Below are experts of layer 5 (counted from 0) of a mixture-of-experts language model. Rows are named router (the router's row for the expert), gate (a neuron's input weights, with its number), up (a neuron's input weights, with its number), down (a neuron's output weights, with its number) and show model dimensions 128-191. Each number is 128 + 32 x the weight over its row's rms, rounded and kept within 0 to 255. Numbers have three digits each.
After each expert's rows: "comes before" lists some tokens at least twice as common just after its tokens as in all text; "comes after" lists some tokens at least twice as common just before its tokens as in all text. This comes from a sample of Wikipedia text that the model never trained on. Tokens count by the router's weight.

# expert 20
router:091158117110170158164141086138136103078099118168057118088108046101075180122118105095167158095097088100126108160136151160131148147116134136102100172085164146096060083104132153082124164119132150
gate0:145096126096111149137114104121186171153163139174085106038079095154105130130100106111163123117132115106144165123134142090177172134103103153110130108107161083126201073170146160067131154141152150
up0:138089106107124156111092116165107142116131192141131113098103093125066144129099111116115111108075156127117163098172169144206194135102082163084113139085114101133169109154141116125111210126122134
down0:166142095147098134102124144117107114101161090149124089156119109100123150157146142145079126087089127113144172150137162128127109116114161131145127121109094128149112194188164076164150134185130132
gate1:160214134103085158110127110182112169114121135123129152148145083185134137089162086139101133085157173104160106131135140107120044129113109121134126164163091143145087109141075082137121113112163115
up1:111133132143173111103081137097136084118138145117146110111123190089153126149089153101139137146150102126103146112127052118124207141131125117121163091088131128133135187109141135062178137148126142
down1:137181080177147149151161143118169111105107127132120145112129164115136136105113130077153126098085079089119112137072175153158154169133076137153055152145130113128109122132164136139080157156108122
gate2:141092206107166123143078149117129122117116137104145147129169106126128123081143080119156093068130119153073150142146100200079103169153124122166117109150132136071109156137153116130120112117126104
up2:122108092132088153158094129196145119086073066100204100185118187141126177141096136127108111136124087156104199068085083084139162131113170154128101115138228109172136131127156117160138176133150144
down2:114096125183107129140110144138080168137111176104115118073144111144106159135091119139152149106134164144098116073194077169110105107117135148135186133145167179145181137163165176139211123148104088
gate3:157143145128115152095107112113122129077102098069117093182168237123181171167124105113137166178143134106124134143183154122125142131127158108093135108101126142136081123209132131061111159095113163
up3:126156142087146152080131129133164093051086111118106095050125068157136144129081161158110149185141114125057089121139150115105138171126187138134130077098111150141087127135163210096057091071096107
down3:177091133139170203166161142143075150115085103178084123177139066121118143109171125103114138086122100148179168110164103100122150130098116152105144116118129141150168121149047122104140174140125133
gate4:158163090121035153107115119120162151096135113156101164073183122102093091075157100107170201143125166128164130176033192156087117117157132131151086114153168155113069146128137077147074115134169123
up4:131177125101059154101143140128140130124113122148156158077176102127116086058171131107167215140156135164188101157082164132095124170149120117098099103133189109118034077138089112119113085106196152
down4:067082155108150126114101149122139124142128103097111129178128119106130126171165125181141146149073116175105122101182066125129128122118167065076122139142108115152153067121133187093065154084127123
gate5:124122037156120178103112140107121105166169132123149099164084151184127178111119103112094227118113118137090168099167114133132118200110130145126088116143081125174071153157146137140125214141101196
up5:158132064089162150111133200115125122078127139117203112128157153141073140069125134120104168140107089186146092150128100131061170076089140131102138113141091158143123176151131117100101173124117178
down5:221158142131140156143114145047146123130157125112076161129176154100148120126099123150106124143157089101162140136136093123142162139142123163127133189120117166087096134108145091087158124127120160
comes before: " ", " \"", " N", " S", " R", " D"
comes after: "\n", " |\n", ")\n", ".\n", "\n\n", "3"

# expert 15
router:134136128129143200138134131130121124102134139151144107140096089107104150121117083108124147155134170114113107115100140150224116128149115151131045139140137132083083124133031100144129172116098109
gate0:119091071142139100106077168157111125119142071152144112108122137151139123105103061083136211084122128112127062118112169052168130142149106124112094167159089156112185121178097098144135181090182140
up0:187183138108125164166155129104076134090154140142116121134098109109093098093082160133071123129095115153103069170161088148073086142144152146101152163113145153102158111148126090052158180112098159
down0:081113137164059212143110114141121154133199101057173166149156184102116095129112126176167161187161154136160142132084150161147161144168142066115126155124181123086144130125136111181114109124170171
gate1:160067132104079103152134126109133122164114193114153145074157132077117150163066131108131162114133174167108144101122154101144153139200123108163130104162068118091128141177093141073128136081153134
up1:148130153096152132129128100124144214140114171160139134116140128129108110162118127139131146131128176156143116120124136143255157163125142129126127059137074135165079173138096153110138138077127106
down1:120128146181141120135129133103082204200098143153167089119130089139090086128120114132122111135168092101156115109139146178118123122125110102111172151143085135122171117108150131123138075172110128
gate2:091086133126160143181154135174095068065114158120158140172127135090128111138134040087148120101178129100097090101113142151135139181132105135090123108108086226141094170137184142099109114124135057
up2:126100106143109166174186143110092081083165171088127117126191098074104091103172057079147119123168096127097122128168131111097145190165180073115115135109125128144104136163155168095173122124165159
down2:113131108151101130086122207103168162099153099179108139123122177189050155139105139156100128175095105085093143158105187123143125120131152096063167118124097121134133154174123172114176171112144165
gate3:111145149109120155131140120072085125145099132151159060110135186096105142151134190115066088118142137097122135112075193187115100105140135120113133181089168073137066141101119091129114125091124145
up3:167100171123163147092116171119119146150130093128100140090155133144106114135120087143123144142035133148183117113153144111132163123112220150122138153130140144110092184126094128142090165073153167
down3:077119132138073123112102112116169162107136124168090143154076130134137129122094154139076134177133088160080104176062146096154185134077145153133088111094184076152067140127075096104139127175180129
gate4:173150167165162121116118084128136153168148131167065131130127152140111201067089091117173166137183128141171148048181129102112110123132160077125139164122112130138141110163117159088112109153094153
up4:123119049136124092122123109134086085108121146152112116153126071078139057128059122074103049133097147145135166187097093140107137120094124146126136126130131109114133150152101076143154124116132072
down4:110220110131155141132068099096121144148087154145099123141126122078172067115108142086126206129101159086109073113060114076169074110145157115142163158099127146192142131126176126154131096111185122
gate5:122120161147125112146147122124120107120095126118089121117129117155165053131140125048197082136102207166171166093138157074164153146121081139089123132109067096165118093112145141095150140085104159
up5:132132106126166077140151134106182144101161102116151111135096135150112059153058207110149071140119155111151144161142123111170101129120099117149088136140112116142102130139129157101163136123163120
down5:097097118138138133074128131091103112087144080101096169128111160086150178135094061128123079146149186160144091123113088131096161169216177125181123156093138134129160149133126142145085159158161102
comes before: ":", " of", "\n", "==\n", " /", " by"
comes after: "-", " G", "|", " C", " g", " H"

# expert 8
router:125181075123110168124145108143078144078087095174102111136084114137143145153142130104162143076154098106194104132087194199139129135119090090143099181088143191105108127139109086113116099129100117
gate0:134133115147187161136159120151220127087127184169151110105194149126126117169152052122142110134078120131126146178135132105150155112169171125181089138098168127136112102134121116167086163156077142
up0:148129136127082105107057112107075127103073197173112140145090124083164168144154092105124107091126141115187098161128073106119122137188125154112162159129153086111133141160146167195136099069173130
down0:105106083099139089112171163122118154136146084127204131155164109201073182142124083199188161178120122139142092137065083155142122128173136102167163137095098182084149084145116104135150134145117197
gate1:145114147135139114116142082131168120095125180142129121080100152153187161083121131136078179086134117141155126104137123150172140095078064117183096110113114062163063175112082144130147162093095164
up1:119117093099172142152141122127145119094138140178147102145146152132172154132106137135171165149169124222144067120189118122104111136181115201134135166080111159142124095121071095168143150133080091
down1:085097104124138106115170153180103121127096079153133106158164111118118122138105085129094107123071118140148120170194160083123110115098108132086167084148132088130180114113133154162189139152157163
gate2:136206148088163145106140186075131161091122086115099079094125072146148174099147117167101121117105156140104094092174172128082080132180055115113127116133158125189118161194167142134091117144070141
up2:104076099142121088145111120148084049117150149134105145121129184126025109161155144110175180166211127119142105168104123082152149131089152150192146137147121132120104092083111117139098147090194160
down2:108093070124093160135253065177128131170102142094147076110141138124096138164203125135135092073156136149129132096133111146151125174131119133134073100169130112146131111073087178164157109115097153
gate3:112136086118140141178119137127100151177150118177136140128089122158105135148102133195121161145147137130105102136110138194132130148136158120107121074108124130111111100194042107162086150109165131
up3:140114149136134144122152078131091155138151132149144136210064142150106105170092163166173167138140146143095116115182131173085161098136126080114112075148125109101123122142043123170170117128120077
down3:119165169164172088086128132141094156131115094144146110140147101080141111137145126093081131097115103080155087106148102079101149126126104126128129084128082109177130143194147147065089128162078140
gate4:123157114092150081135149106134122129141119109120105180155143090080155089072122120188136163147128136126142094082122139110114106121167137117140139144090108089162095124064131142139107118151161119
up4:112106162176116090189121163064158144160163109131123121038064152180119141152115108069159128154109100095115129149150089129122071116100089186140132104109179045176122120136129122160159152121125091
down4:134138184174101152126121153126172114100114199071098177139050105144153129019113126146145096105102131063186135150165076079088095113148150129141154091114148152126107186166119172115100107127099074
gate5:183166189125153136155068169124181064131168158113092129165126069152119099158145106122120116175107172058079120074091128151095148112138146051128152117135101127106137107162107137117116185121158130
up5:141100162118141157131110115140144089174107112202089082134115105146144129105148143104156151138069165089137149079127107147062121118168136130067107186139093181140085123147063101111118047054148145
down5:117161086108111102153097129064162119133142143145177110177120127086124146133145078155157094141121139127170158116105115078161193136103152128111159084086086057125164099175157157135105174143134103
comes before: "0", "5", "4", "9", "8", "6"
comes after: " ", " (", "–", "′", "13", "16"

# expert 2
router:072097111158127147114150086203127099076096113149067073130116065153114138156035097119171177125144129085170143109119144173154148137104060174071146148111124120127133161142101182076068150129113186
gate0:092140142141170146123097128137118200144092113065139115120066150148155115100114077080128149107140121145128118135077194109066101144143141161030140127104103166102142093104026139168084124157164075
up0:090098067065119156114136066142103110156077148046169121152154107127124158105143172078108154150151122128113159090176117081145162075153131129112164136110141150140127075151084120124094133065154135
down0:096113144144082118181138114139183133077204144156172088083164147221146091132067093109177116091083128117115119108124170144151140129108121130190147055125148134157165038062162125102131091146094122
gate1:133105151145107144053167123080088111204107138168111009157107118127154102173112104162165138102133128075097137110135134045164209109124105107125137147096158109173123143110112082105184132128133085
up1:144089121159150149143144113128086168112120185182169065127063046184202104185184101111134136066121089118104120137097156132117169090132121091137125101142117136129159166118131087100139159122076139
down1:128186150157093092195197101101079139175113127102104078051121153126134092094136131168140167176104151108083093147138070163185138160149147173112140178094120123129088150123059107167138194154116089
gate2:110095175162105113077123136125150160116143195114147094135125104162062196118134094110142150087155131020068167089149125110167134138097125157147112054117119074116145094139114104125126188103124109
up2:165137114106130145163085119115089090121124054162135147083090157020194092152106155135106094151093140203138075143090151164105104151147146138104140207179120139169119160120164183112115126153120121
down2:080118182119120143167134178097128160178176134086133116135082102137145129145116141153117062118122121144161078081159136103103110081134171145109156073139112178134216091111159091115068119121136142
gate3:104190131113135098163149095109131094114084060112150149077125095194159114100129080138164145119076115112170177104146123169141095124132050170114114096166138126166094112059166106184125070108100185
up3:127128137112110083161121180159078148153078076150137104139107090172114143083156065104094131149105093130164099137152078115126123171167094041123092120094091139138134120141138129122139100136091116
down3:123118124138081143154118165079077154132113129112105125120147098190161168139117122101086149127172136133113117132124134087119092130135098175119154130133093181113137114117119079124126175124117099
gate4:150116098154109077155132109108118114096117142158109087122116100106154144149174138121145188151120099120124127168117118201108173097110129128102062105190127094134119098114101200132200129126121144
up4:148132174110108163118132177137152089123104144085158120143112154202137084130108136138130091126112158216165128098111072051132104144160106144077165135124120143116104207122122083099093135148148103
down4:156148153128154137169103179192129147140114149097130130100169063071138149069122113119200156065130137212153159147177141155106116141138106116124084157124124099170091095202098164125134141112148082
gate5:131124125135100140123073146100218072072081137182125072104119139114187140079137076042185144103160209145157132156100183165087118156130158130068180167112131144100086114123120124128090172113122148
up5:101111145138105149106103166163067178134140142175105142103106131132097103148104094193112147129144113197072155131087143153069145081185171108128109117133113159135123120116157206164167074115096144
down5:110109142175133121185145094097138127121130060127117119163107146161138083157083138107098112160144083147136150174165118127202097187098061123179064072146096142169135121144093095108126138194074052
comes before: " |", "–", ".", ",", " |\n", ";"
comes after: " ", ".", "–", " (", "201", "anc"

# expert 26
router:133126076114147200177101169178131125113095161100145108156183136070090177158130064163158138153133144134107067131105165123186157119185104105103119160172144141125085134145084152112112124093152107
gate0:112170189061121118135146072150137090070138179173068107130140110145139113177122118128115143129113140116218104109097133071169143178136154129095070098122155153141085157087092165148141155115099185
up0:101139195088175152190149107148139133147079139092134136139103140141136135147159161151170065131100105182134152139142106121146129179132142098102118140143089033126044121145181129145141161160159160
down0:046190156134119080096166155094158138117198114114137094145047143115141095116156140146146166092152147130093141160131120120145149098098103116131126182109097107138126107116116170132132119106077120
gate1:115130096157164129155126157144097112141059116139093090188103189129129105128166117117128093143178100090095115166112089091157119143076130133078158084147130139185166109152060123148108099091165135
up1:140077121110129144140115103114174099126191134104112134114172090172151176158136148116139185153119150174144140108085212155136162137190127139155113134101129145099113132139178103100117172104098092
down1:091155127115108193116125118110116128105062108166086145143129084118187112152148110097142176102164156124146137078166122082180202171127076148075152152144123124102036088107068126099174168126146121
gate2:057082113144143150129147152121180091151053100047138126137112150098152158113125112118145112129146107125133091133074154076170172125135171160052155128098123133161089129121101128131077173129114128
up2:112164134151060107100118156103125182062134138185129115154134110145104112096139141110108160114083141103160151131172154181109038141108055142182106128201160123107149127106158132111213094107119112
down2:126103119157097136150095108175114095105132126138112125097126139164120136170090115126203195097120186142125093159118078121128077113092166165147150148126132123123100113125096130168107102119055094
gate3:159137096072142107104090138133128115109060163123139159096140205174108103123156109171155141134118147184149094134189221134144172131183150116219147114135132153159105169115124083078170098165135123
up3:142144135155094135143069172100129088156128156144149074136092126114112083117181105154104038157087098139108144068123142091074150145095157147084121159164133114087104131136119107111086108040136054
down3:137158143163133146152122081069123134135098142117167117157162140078161097116152148136135175110107181070197157142061150132156149081114135090143116089126162130114168114122097128169111209089143173
gate4:080147056141079123101141127123139140113127116162138087077091120159129132145115111168162120119125092187179164099146068183163152140138076115060144120096151127125083149092133067056061142135192103
up4:098104080122107110085100188129112143121097179152129092123114100207161133140124138140140145116138128148122173068138035135134145117131116103115171143158156161160121173157164152161090122085100116
down4:115113169114146139144188116133121073111116200134146106109166170153169157111089065126132087100061164166122128100106114117114149170141130110167132130124108185136131126157141164147162149134167115
gate5:183156140135128138115165176150077133132154113150162214119153155181077154068132078074099144145155099120133142159100126130149066136131097159130093129116110119119108171106076163150147167124122115
up5:167163096098061163129124126128052131096139138115184148145109159113072147112142130095146150104142148111112123174162166126134138138091121171100101171159126120121159159121100182121045127094126130
down5:162173060119090115138164143135130098128114197149147066121159091100057129090180152134161155105166134173154155132148079106141102189134109158139218090059097108101139159146116096176138154069125122
comes before: "|", "ing", "er", "y", "ed", "ers"
comes after: " T", " S", " B", " t", " P", " s"

# expert 5
router:105212085082098170158135141147102075104129062109099083113139099128065122152073106179138205171181058069107126155103149103150118089139134141109151151140119082096082080140088084094086055147098115
gate0:175134109089128133157103107153104162133177056176148142151124165095113100092142124125086145155177114136114129131095161091145105181137094145123169098080131145166138145133105129108129130147018174
up0:161092129119162089179069104123114100137171119130102108138062203181082106081084123112080164170095072105066149170147131127168125169044166116161149114142162118190102188137100121145175138135126149
down0:107090161115108126117189221107121145091123104087148139080163105153127138164127190123123110110142149125126140069152141149113112161133122125134173126154131082084116150149125166163103132091153084
gate1:196138174127075118088141122069136106141134120130199129138122106112090129120160140135134145119151112150123112124117111162130143107102097137120065170100172129145099174080108141151157087177143181
up1:109132109115177082159142106170142155135108161174092123120095130169177109085153150107117133107127180148136117179141103102064109111117156105123102088112139127144185061179139113088132202103085111
down1:125084171139172129204172070071165115110157140158116124189165100185160138146106075103110113145138117130170111111080103149166154127095161116170120160121148128149131132141121160075177060083141147
gate2:107160084116118092103107094127146103137156146167084133122095079101090170133090169067081102107034129112066162056049190118164118145152109114113114109100139111118170049121124074170165127144117133
up2:072073135116155142175133153077121103118076140111139082122190149105204100129116106159140141098148154153115117167153112144104117129124159151110131126119113205156064137128102126097160165155122098
down2:138152180155144107151125177161186110131098186076088135221153079141120151178135129121102082151105120137122118163139132127152136124092116143140158151106102124103129120128146149085111159136105142
gate3:113128160100125097092124118139113119111153134137153128164066133154123149136128156115166145076228117086119153207055135150189109162092131122056116092145102137203090162148184138135168159091069143
up3:041143138083104174082117110128163142146122168103069104167101157131137187134110171178144123099136153139166134089090131156113112143157115126087124126180117117117086129125140162111152095107045094
down3:154126143129146159165119077104175113123154115129174120146113118164166167116159138083117079163147183126137111153108075036137130085110085141176110119105151090158130124170191194150074160079096125
gate4:161114093058193140120167176172118169102122125133203088144241077172157203106130088075094174117136087080155104127144160096164141096115124105168123141128123086148131115109126152146151154182091069
up4:092135155133108144119156100109160165158124111099065092185132066108132103110097169086077152103105154114024146145116120180096144135151063157047107120187137152061150155085139174098166148129142088
down4:153163131137132077090122107112127163105135119161132148149092085133187143104128102115075078095124149107141109077126151152092141183139117153085114149083134137151077117147127161110090125117128126
gate5:100098165158164134118150077152126095137125095134107149168149134114128133110094101134104103151149086178119153150145193147155120123082120135140159140154114118149167105139130225112186143092068205
up5:072111150154178132141156104115132094131132133132122136153182130103106097097106100120136093178157098136101176158152167114171137137096115140144141146159106102131173094159151208099181110113108203
down5:149128114166089162093120116110082174089141115108148117119106095145105135126103150172156132169064113098165100119110048113104074085163138116092207111054138144166028139106157085124130159142116088
comes before: " |", ".", ",", "%", ";", "–"
comes after: " ", ".", "–", " (", " $", "/"

# expert 18
router:087112105150132114166173100165085124128113104152089147201066110157110116173164117152139184131088127109160101148116170112161176063188122132110124157174157106131107096146103168092082141061074163
gate0:114123079185114140108128130098141093125062121097149143092150111108094194150222058082108123099124134173191115144152134133194099087159118140184086075101068129079085156179149149104066099154124155
up0:145109099099128117131060172156162102183142127109120140081112111115169151154146129133138128148168094165120182168094197096119097126148146145200085148132115133066138153137126139140077139127176126
down0:102157149144142099051113128096209130089172181144135167128160204111148112179142161139106125127132168165113148161107168041148117176118107220148129158143121092157076066078149132116088136143163130
gate1:138132167101127155103120132162112163136120177142121133093106112170091216158118145142125141098159171168112108136113120125145120080163175171083105100133161079160131156134071151094167095160033123
up1:134047103112091148190093179127105113132151199116146110165139138127174042064165110044118096130100100131100157122140158167133113168083102140218205089195134132180064086114168111123110139106183155
down1:213112128121125121146070125224095111182150108121096152108163114146096099171133125143188124153108126151138154099168115112073104142094150160167103140171117182144125136198135127154177081140119190
gate2:144109093143066150130127110149106174101107112145176155093117093086141170171087090150118099125115095132174134139130096141106174090091129110117097095099094124071181186075156139122162148179116136
up2:154157130114128132115127141113154113092175208144086116130145160113045090069138135115101143139132106102068143109093117110129082152127112174080145136141154150140080102193127120177103147144176172
down2:130153157162077123112059117153130086134150102137168095127160119138108120112145149138085170109121105169140139123089138088123175124176107143081118139157141132126161139163094158196088110125143095
gate3:125137074161132109138183128142141179092135098172125242158162143107077170155125126051130182152107164174087175162134196099192145112147084194162152153111127145153112105117122165134091154100122149
up3:122148209090122150133068140128087071145149171090143014091134122133177122111140149163135103114163131127151063141105089138087128150108181038098089150129162122104116132132144122124164111162160130
down3:107111143091127085079108102138153075167118113093142101174155168128141075160138187133105131146086130171123069126106127132179127120126105160171072180164119101166162148168089110093104120121099100
gate4:107144108170137157174142155086099150158147077145134087155103119073123074153153148104113177125132148163161149114140130115128166058126071158120115105088165163145113121116148168098104087161111095
up4:085124124195129164196177148085139127141162151116141095138093142111090097146170135116082153152101106136130132088159091156111168071149132136153105109169183168172075080118141217152149127137094102
down4:111166081101102113147107176094096147156169211104101148076101156140124196074085167152145105092182147199152121191125200071148119149154086125224122117118095137099137154170091149170155150154155084
gate5:128084089102170115107143137207114124134186123101139147166112113085100122165144156070143121164093143127131170105072195148121126117078201142121087148108142113136146158151066073144167130159221111
up5:145108122112148140105092110134148063068167116165052118158132091141095135127133083103083157159175109115130097128090087141104097115094169123131091114094170081102093128110160093148124105130136126
down5:167126161121094094155119100159134077164094121109143119100153138108083138064112108137201138128205101110195131086170046154074161087141153121098175094126096168128109074062144157194107097094162132
comes before: " ", " —", " +", " N", " −", " L"
comes after: "0", ")", "1", "2", "3", "4"

# expert 7
router:123145117131127148170160099136104135109105126117074138118104139110126178153053085167081097139125165092148112151091100159162136139162130128113115146146228115099092103142104113108137121165096145
gate0:135077135148116128101050055123112148131139132176105097173108142131091172111113135170135160124128128116156126089139067103098093138144095081108153162096087112142161105106078106097164117092162093
up0:096131157170202116135117137190134073099133115105070083146065154112130173105138096112167182123089169136128108113127118130156176149139191121078085128084101113200116105098079122192121147079127100
down0:142125168185132100119129089151088154157088110171155162101087114066125107165154098097174120155135140109107164118132086147090163095153099141163074179134136152145131147086171183200118144156079121
gate1:123102066160171115083098128185131203151117151223102104067128167167136183121153137146117142203113158150078166176129114095104151118161104111165153115125123133144117096173176106079098148093139056
up1:153132044124186142175084145108152161140135131155093135122148147135116158138127120119136151157118210150108149095118151136151135105141124073153142161143120170201138126155124092154109168078116141
down1:147116137117147162171100105128146146075094111158139159140108151142158180115072105158127063128117088148071085112072169171230137117101128147138103136085150126193075172104124069145156162141187142
gate2:102125173255154141137136133105123122089154115152152122151122110102157116128092107086101118112096131181104158104150092071143082134095158088158171114126079137193112103109124117126124094092063167
up2:044116152116096150100122073096180151092158106137091086169117156133193119181146101171189091180125122101121159100152099175132100062155171150152106126120119117116113132128140135106163093109154163
down2:130103173135141148080131084195134100134151155114122124181145128127075139090152157181159140092128190129146177184152158135124094157142112152074095095107143087099166088152129127063098095093166080
gate3:145106098138148110115106180126171141126072067151163139140152114100131154171077141181161165117170131164132099167136104150118108140153137118115136114151088090162147189152175069085138097146059102
up3:161133094095175085110158161109120133114134099123169157126162145093140095193107113150169148151154058190098072172136172138136112156108093093124128092156114106165174158110162112112163098167134111
down3:099092152095102100170176167134137073144115173131149073146114147122099138109079145086115128183137066096120046081159137159101125159070126146112166129133091135145116132153148111109091142079112127
gate4:084101122072143174150170124139165138108133105164138130109114131096166107122141167129076141164140096116130092086163133111080081130145130085124114079138104106160047107131144079162101130150128174
up4:157074096087119111153070109097154170154135126167140152104147155142151077132183122135136168076132101134149136079117112175120154120063080136155168140090102107085166158104137127152167111090098076
down4:045169148126148118107148149110151130131127156152118144136124049122133165132179175095137136112138132115122183121112206100064124135120143114156162098152118123156094143132170142117110108118084130
gate5:124181094122073149117102124146094154133090094105161101091079090139117126104115160078103126156178144171131049174145166142119187102120071093100091090110085106140159082073142122107109097032144136
up5:141114142109113112145175124146149167163201146153099116181122124149179098092106115109138128165149151089122195129119121108123156118121164150118161136102180118091108151182091127164088138241133090
down5:141178066055187122093214081101111062142123086151161122099127071105135131089124144082118085133210081151114135103143092139135136123128119116116081126166121089144131139097162150115133134032081151
comes before: "201", "200", "1", "199", "202", "0"
comes after: " |", "|", ";", ",", ":", " in"

# expert 14
router:134207095164112106166147105101123095093098051104075105175121145148105187202140105117105144134124110099132132164106159142140095105135084082146170132144152139107104059159110110138140148094128157
gate0:093132105171165029197133107123112134110110110145114130102086104139150118115160202196115142105100138134126125145090077106119118090086064176135099116134169166129131172152095134132070108165118065
up0:110136223143130133091158144128093100130097070147104101114152144133091122097110158169227097184107148111111120137127102122092087140122155157104087120153138124134070167162145113163095090103119109
down0:165182057122115136156119108152151084191083143101191159117124150110151096130096155108164084154121133122173196116132126117143170112117096115132067161097142100059156162157093121164138137162148092
gate1:141175038131121145091137122122123132157142104101136148170154112144168152177119141096131172098099170191123168189096130077170162088162155149173161084122117132158089122170100100104154150127191144
up1:119155084163091174106095126130118137140150113102147168161160148154197158172124095118144170097078177137138158128094119096128162092170102128163164106112118156137097145155089088046154147158174132
down1:123115190152122118139140211124103112158082177147150160150151096100120073088122181072200160074150079137099075080099125041069118125131143122150136130155094111166135123083126131159118085092072097
gate2:196126137137134152087124112129147223078093073149152134144189142156138098145194116101103122108107141138109073093091139165127185058129149177156024134096141179126095138111158195158119077151127185
up2:146169105138089106066151119121161195060077119148094140126165108160134091118167116115170119130125126101159106118126097153096158053135099238173076105183140134101114149154188196184147088132120135
down2:155110099116072183101127123147173156117136094139132141122120131123176132096116074104147168071106092092194082091092122142096116150118128163095098129137097101106118154093187152162101098110121086
gate3:117105130097144118086116150109084179101115138088192159102072141091085080122120158044094100097184225076127148124132142183118092118126112049119111110130126127149118089031151121078123151088113127
up3:149129114137124143139096099160125057132102097157082145109129099120134125141170125108147075100182158119215094110122082201160099142122100143206103070095168109086166180154119139191089124117102126
down3:134140195098161157090158145157100143122133156143137139081092128113158107127139134144072085049097155133087063165134101144102146117166127172101067109150112170147118102117085091144101186110151104
gate4:147142136097164056114118187150175151167137092121138115131117166108172116140175129116056119132077113094137117132091130070097109149143180142194209125121125134217164219128169133080049160106172151
up4:108077074147092158174128093100084118085167124150094139083147150163145150156113125134206133106130141149133107141121065161112150128094102087077114121101152136057051112123113118181155106140067091
down4:164129152127139090090147172085104139147061170154156086141193094080133117163076200130138193161064097138092199110112174169099100100114068184186134107181113086120185115149110169116101151162139119
gate5:158127125103139136130112116141094073066157146111118106105188097116172136149110119113076130185161098125066080136142067133114068189108191149123141127106137126137154168131135124169108124175133157
up5:092114169128142162186195085135148159144158174121194128095117154144124092114182181099156133064055192117144152097149148186181155146101131102137058145090184141159135111101127161108121161083144115
down5:107050117182056158092130145153106128161102153134112107135174169163134035129154200096140161091118124122126068096136124092066105182185137154116196105068116140109123127150126158139053114201096115
comes before: " and", ",", " he", " the", "–", " which"
comes after: "201", "200", "199", "202", "198", "197"